Below are experts of layer 9 (counted from 0) of a mixture-of-experts language model. Rows are named router (the router's row for the expert), gate (a neuron's input weights, with its number), up (a neuron's input weights, with its number) and show model dimensions 0-191. Each number is 128 + 32 x the weight over its row's rms, rounded and kept within 0 to 255.
Before each expert's rows: a language model's description of what the expert responds to. This comes from a sample of Wikipedia text that the model never trained on.

# expert 8
It responds to: Final words or endings of institution names and titles, such as War, School, Church, Committee, Act, and suffix pieces like ation and ers.
router [151 235 154 125  84 101 164 165 140 166 127  73 115 116 176 137  99 154 188 134 122 130  87 123 161 113 153 117 121  50 203 102 180 117 117 100 126 121 119 109 100 102 145 112 112  94 192 129 113 154 103 142 156 156 131 124  99 105  99 109 106 111 153 139 149  68 201  91 151 115 159 151 121  94 141  88 149  82 151 108 107 101 107  98 255 111 158 111 111 141 146 168  95 143 121 147 135 159 122 107 191  89 121 143 123  80 108 128 122 167 126  60 114 119 145 149  95  80 144 147  93 220 122 142 147 147 116 104  99 174 117 149 136 118 157 112 117 128 113 104 151 107 148 165 105 101 150 207  99 158 204 121  66 161 136 164 136 143 144 127 119  93 111 100 120 145 119 162 125 106 143 141  62 132 120 100 151 210 143 133 117 119 161 116 143 108 137 120 113 119 138 101]
gate0 [ 60 156  68 135 104  24  82 109 123 123 109 143 120 103 105 136 105 177 133  81 131 175 106  75 136 159 110 200 107 135 128 131 133 191 148 176 123 128 119  84 131 176 181 169 143 108 160 133  82 167 142 139 106 129  78 170 129 133 144  96 145 123 125 167 193 130 114 107 132 105 138 199 131 104 158 126 193  98 112 126 112 134 145 198  93 108 121 200 112 161 129 154 101 101 150 164 111 141 143 130  79  98 108  93  77  81 169 100  79 136 148 144 161 102 105  48 133 122 121 130 107 154 129  95 124 161 122  74 127 101  90 129 107 157 144 102 135  54 164 158 132 155 136 109 125  87  90 139 170 129 170 148 135 155  96 163 203 172 129 110  93  83 182 138  86 151 138 135 125 109 112 158 144 112 124  58 158 138 101 128  93 148 126 111 111 119 161  64 158 112 106  97]
up0 [137  93 184 151  80  83 103 192 106 192 109 120 131  88 145  49 110  92 149 115 127 158 135 107 105 173  84 179 115  98 118 111 139  98  99 134 158 154 133 158  95 129 125  64 151 216 120 138 142 108  59  97 131 161 107 141 173 138  85 105 114  99 155 165 118 148 105 132  86 183 128 112  78 146 182 136  76 144 118  84 104 140  48 158  72 129 102  87 133 141  75 121 143 177  94  89 102 157 128 155 112 163 132 138  97 147 162 154 160 157  88 109  95 121 176 132 125 168 188 166 149  91 150 147 126 134  83 136 140  99 141  74 121  99 124  92 121 200  80 157 117  90 140 131 144 106 116  91 103 147 141  94 144 132 139 130 112 147 145 113 134 166 143 150 149 177 109 136 108 142 185 135 149 143 157 136 159 169 130 135 150 123 101  41  97 116 147 221 184 127 161 133]

# expert 5
It responds to: First fragments of words after a comma, article or sentence start, like embro(idered), Thir(sty), tick(ets); also stray digits and commas in lists.
router [144 123 128 158  96 134  62 121 152 144  83 108 118 230 167 125  98 101 173 146  99 102 140 123 160 127 158 167  49  82 134  84 149 110 120  92 132  94 138 114  71 120 173 116 119 104 202 126 112 165 116 136 171 143 158  87 113 110  91 124  92 124 149 141 143 121 117  97 142  70 149 128 147  90  97 165  37 181 212  97 149  98 118 100 107 104 160 116 115 169 162 155 118 139 152 147  70 134 114  97 126 126 108 100 127  99  85 179 110 164  97 144 118 139 119  99 185  97 159 126 222 185 160 140 135 117  91 169 117 140 112 166 155 103 252 122 118 122 110 111 157 118 139 169 120 164 156 103 116 153  99 118 173 135 138 166 147 137 174 135 122 102 111 130 103 156 112 167  96 104 162 133 161 100 118 167 158 168 137 129 111 130  60 125 156 145 136 115 152 122 159  93]
gate2 [187 105 152 133 115 107 139  94 122 111  84 121 117 150 110 131  81 133 139  96 108 147 194 167 123 101 139 121 128 132 122 125  73  70 134  71 101 179 161 118 137 104 144 109 105 161 164 133  88  89  98  90 179 152 173 130 102 102 136 178 121 120 154 141 139 136 143  62 165 127 160 126 152 227  71  74 122 141 120 101 141 152 115 144  95 132 130 164 178 120  92  79 131 111 190 153 189 129 176 184 186 142 146  81 156 168  87  99 116 176 122 157 142 152  92  83 134 184  71 162 105 142 140 147 120 162  92 109 116 107 154 147 112  89  98  64 182  65 132  93 102 117 176 119 145  88 124 179 115 142  98 164 102 145 119 183  74 146 155 127 105 114  77 126 133 145 169 164 102  98 116 143  86 145 171 141 162 134 129 142 137 191  65  96 168 146 119 132  75 110 123 115]
up2 [143  71 143 117 109 118 171 100 158 117 127  62 113 130 189 111 108 124 141 128 117 125 141 195 121 158  92 130 165 106 171 140 173 152 109  92 118 160 156 174 132 174 112 111 183 127  98 110 129 177  60 166 115  48 113 136 134 121 167 174 150  96 137 132 142 114 162 122  84 122 122 163  80  78 104 140  57 158 102 131 157 112 177 200 161 154 166 104 147 137 168 137 106 143 107 111 100 128 104 149 126 112 196 142 143 148  57  99 172 115 131 101 153 124  92 171 121 126 116 112 156 114 108  60  85 103 168 124 100 164 133 142 131 157 147  91 122 146 120 126  75 180 135  95 104 145 108 103 104  98  79 185  62 176 138 166 166 123  90 113 134 161  88 132  59  59  61 137 106 125 118 151 157 115 161 179 166 164 161 121  81 114 142 109 112 116 140  83  86 125 171  89]

# expert 34
It responds to: Words in sports-match narratives and ordinal or year starts, like won, lost to, as a substitute, All, first, semi, round.
router [185 168 183 200  86  98  97 111 137 148  86  90  98 155 159 111 108 102 168 136  80  99 115 136 153 127 132 127 207  74 142 113  87 113 121 100 115 114 142 117  87  98 144 112 128 108 194 116 108 152 113 139 171 161 142 111 119 122  92 111 134 125 154 136 141  63 101 217 169  97 153 145 149 114 136 142 163 219 148 112  98 112 116 131  94  98  87 113 216 146 154  61 105 155 121 164 104 149 113  99  71 119  88 124 119 177  92 166 101 137 121 114 111 121 126  73 127  92 151 121 165  59 160 131 154 160  88 145 108 153 121 150 146 112 218 100 113 123  95 123 156 149 150 138 101  42 138  64 121 145 168 105 126 119 129 157 152 129 167 149 117 110 101 132 107 153 107 145 117 110 147 147  93 111 121  85 140 180 164 109 120 114 233 134 139  83 155 131 155 109 144 120]
gate2 [124 123  49  96 167 111 135 117 160 104  63  93 137 115 143 167 115 166 105 116 159  87  75 114 121 134  75 127 104 151 133 167 119 130 102 135 128 116 128 172 115 151 119 114 121 135 112 133 165 143 139 105 130 157 112 127 155  83 106 156 177 110 153 179  76 155 125 104 118 122 103  91 141 120 106 111 109  93 128 118 167 104  98 127 190 138 131 134 213 131 158 150  93 107 125 133  11  68 112 101 121 140 176 136 121 141 118 149 136 129 158 116  83 172  80 151  94 118 111 138  72 164 129 144 162 178 121  75  86 188  14 155 135 178 132 155  63 112  58 167 111 154 135 108 109 100 178 164 115 118 129 118 141 112 192  95 103 153 158 227 117 106 108 131  80  97 145  95 156 160 143 129 151 104 133 185 136 137 194 154  94  96 116 145 137 130 117 149 126 113 145 130]
up2 [136 114 122 135 121 115 100 100  80 120 115 157  81 142 120 107 105 131  88 146 112 168 114  97 182 115 149 105 127 103  83 113 198 116 132 137 122 129 105  99 144 157 149 121 101 122 148 192  36 152 120 121 176 143 159 160  94  71 163 186 150 158 142 104 127 112 187 105  71 121 132 112 158 114  87  64 133 160 146 165  82 178 170 138  81 166 121 215 127 155 104 156 154 103 101 104  81 168 149 125 148  54  69 180  95 154 125 111 122 140 122 163 127  92 134 150 109  97 118 178  94  78 156 159  77  91 134  97 154 117 135 163 122 147  99 170  93  82 122 162 155 102 140 216 137 166 108 155  74 202 101 192 129 130 111  98 136 148 119 151 109 154 163 106 150 150  99  75 158 104 110 103 131 133  80 114 125 129  54  93 154 121 169 120 123 120 135 134  85 128 140 158]

# expert 10
It responds to: Field names in infobox-style lists before a colon, like Country, Place of birth, Dissolved, Coordinates, Species, Preceded by, sq mi.
router [103 125 130 140 156  88 150 151 101 107 111 167  72  94 177 189 120  91 108 117 184 128 130 111 131 139 145 104  74 169  66 136  62  98  71 100  98 152 154  98 176 112 123 123  61 129  89 200 121 126 128 202 140 106 167 109 129 105 125 113 190 154 185 183 163  81  68 155 104  86 140 145 142 104 180 118 183 128 113 109 144 154 142 157 127 113 119 123 122 160 129 152 108 131 144 158 107 187  73  89 149 126 147  94 123 150  90 187 124 144 142 117 135 123  94 109 112 104 118 143  89 164 149 209 105 153 102 181 134 164 129 159 158 116  81 138 122  79  70 120 133 109 151 112 141 103 127 152  65 141  46 129 148 116 159 110 126 152 141 195  89  85 125 116  69 135  66 152  67 139 141 183 128 108 152 160 155 104 112  73 140 118 113  82 140 117 124 125 116 137 118  99]
gate1 [197 141 124 172 141 143 113 131 157 134 114 177  94  93 142 134 127 116 111  99 115  92 125 148 178 109 149 194 117 205  93 159  93 138  53  87 132 183 122 132 106  65  77 102 115 104 126  76  62 125 150  79 107  91 107 132 184 148 175 107 125  61 147 136 107 131 139 102  79 145 153 136 146 135 131 122 164 110 139 170 138 123 108 106 108 104 144  88 130 126 145 152 139 163 198 197 115 173  83 125  96 123  71  89 157 190 105 117 126 161 174 152 128 162 130 130 120  91 105 144  87 142 169 175 101  98 115  88  98 184 128 114 178 106  99 143 142 152 136 123  86 145 148 139 155 113  93  74 178 143 141 179 184 153 167  58 129 140 171 169 112  88 160  93 131 116  93 120 126  78 158 122 100 165 188 119 143 127  91 115  91 203 149 127 113 143 131 145 171 104 111 102]
up1 [115 136 131 136 126 107 159 144 106 118 157  92 132  73 104 157 117 126 130 108 131  66  82 107 198  88 137 160  99 119 127 124 119 126 186  75 159 158 129 163 173  97  57 133 130 177 108 113 103  95 166  70 118 145  95 110 107  68 129 107  61 151 124 124  44  85 155 114 110  86  46 127 110 127 176  98 109 112  94 106  87 107 162 111 137 108 111 136 118  76 125 192  59 139 135 212 122  95 100 143 124 118 164 121 186 151  85 116 127 185 123 150 176  81  82  77 176 112 103 118 117 137  94 116 119 128 142 135 104 121  77  98  41  65 133 112  73 137 135 114 172  93 148  78 129 113  56 106 143 137 136 172 150 113 169 155 106  91 105  87 117 139 101 126 162 101 115 125 166 153 112  92 109 182 132 128 142 138 105 109 151 150 141 138 166 119 160 122 137 158 161  99]

# expert 35
It responds to: Opening pieces of proper names and words, often Indian names, such as Raj, Bh, Chand, dis, contr, coordin.
router [124 152  71 194  94 131 204 110 150 148  90  70 112 119 157 122 115 200 127 145 135 121 138 111 154  98 145 137  15  68  79 122 151 115 112 112 121 119 136 116 107 113 157 123 124  98 156 130 101 146 115 150 146 140 145 112 124 116  99  95 150 130 159  87 141  40  53 225 136 107 155 146 150 112 169 150 154 163 230 114 109 103 111  72 131 117 148 113 110 133 139 129 108 152 145 151 235 140 118 106 204 111  99 128 132  67 109 152 100 151  95  78 106 108 128 128  50 108 128 153 126 226 195 133 140 145 113 149 125 124 106 164 142  92 138 122 102 109 100 104 152 107 144 102 133 130 149 187 118 150 166 119 136 146 111 146 154 156 146 144 118 105 112 112 107 155 118 166 119 119 159 153 185 116 105 101 133 176 152 114 108 134  95 121 135 121 146 112 166 116 153 110]
gate3 [ 41 117  97  94 106 128  72  86  89 145  85 157 136 158  89 119 131 153 167 121 154 120 123 102 157 132  77 143 127 114 159 122 103 110 177 182 108  80 212  89 151 193  79 163 143  68 100 115 127 108 138 132 132 163 166 165 134  90  81 132 157 107 110 100 181  65  97 122 157  60 196 111 158 120 127 135 100 156 132  70  94 126  72 171  94 122 171 101 108  75 150 101 117  92 167 109 104 120  83 119  95  93  95  95 142 116 119 192 106 132 137 160 161 103 173 124 125 102 100 151 103 138 158 168 150 116 176 138 170 107 138 122 178 132 110  83 158 114 154 141 124 182  81 128 132 135 129 118 137 142 116 106  86 161  99 125 154 116 170 146 184 119 144 121  90 159 104  46 107  95  64 103 114 182 138 134 131 106 150 155 156 157 106  61 127 142 161 161 142 103 111  96]
up3 [ 91 117 104  32 122 145 120 123 123 144 143 135 163 149 107  93 147 173 177 173  87 135 105 116 116  96  86 161 124 173 103 136 112 103 143 140 186 163 127  55 140 121 135 140 128 135 143 108 120 154 122  79  43  89 154 114 147  98  58 141 174 108  86 126 169 132 102 172 139 131 169 142 171 120 187 174 158 173 171  98 155 127 146 180  75 111 166  63  66 189 170 140 139 129 124 104 119  96  96 135 132 151 137 130 218  90 127 154 138  99 168  84 159 158  91 112 105 125 109 145  92  98 133 114 145 166 113 116 146 147 122 173 160 110 174 119  87  89 180 102 120 168 104 170 121  94  80  88 151 124 145 129 104  60  94  96 165 112 135 124 134 110  82  86  79  98 109  91 106 153 102  96 107 158 124 153 106 123  80 145 144  92 142 154 124  65  71 142 110 142 147 153]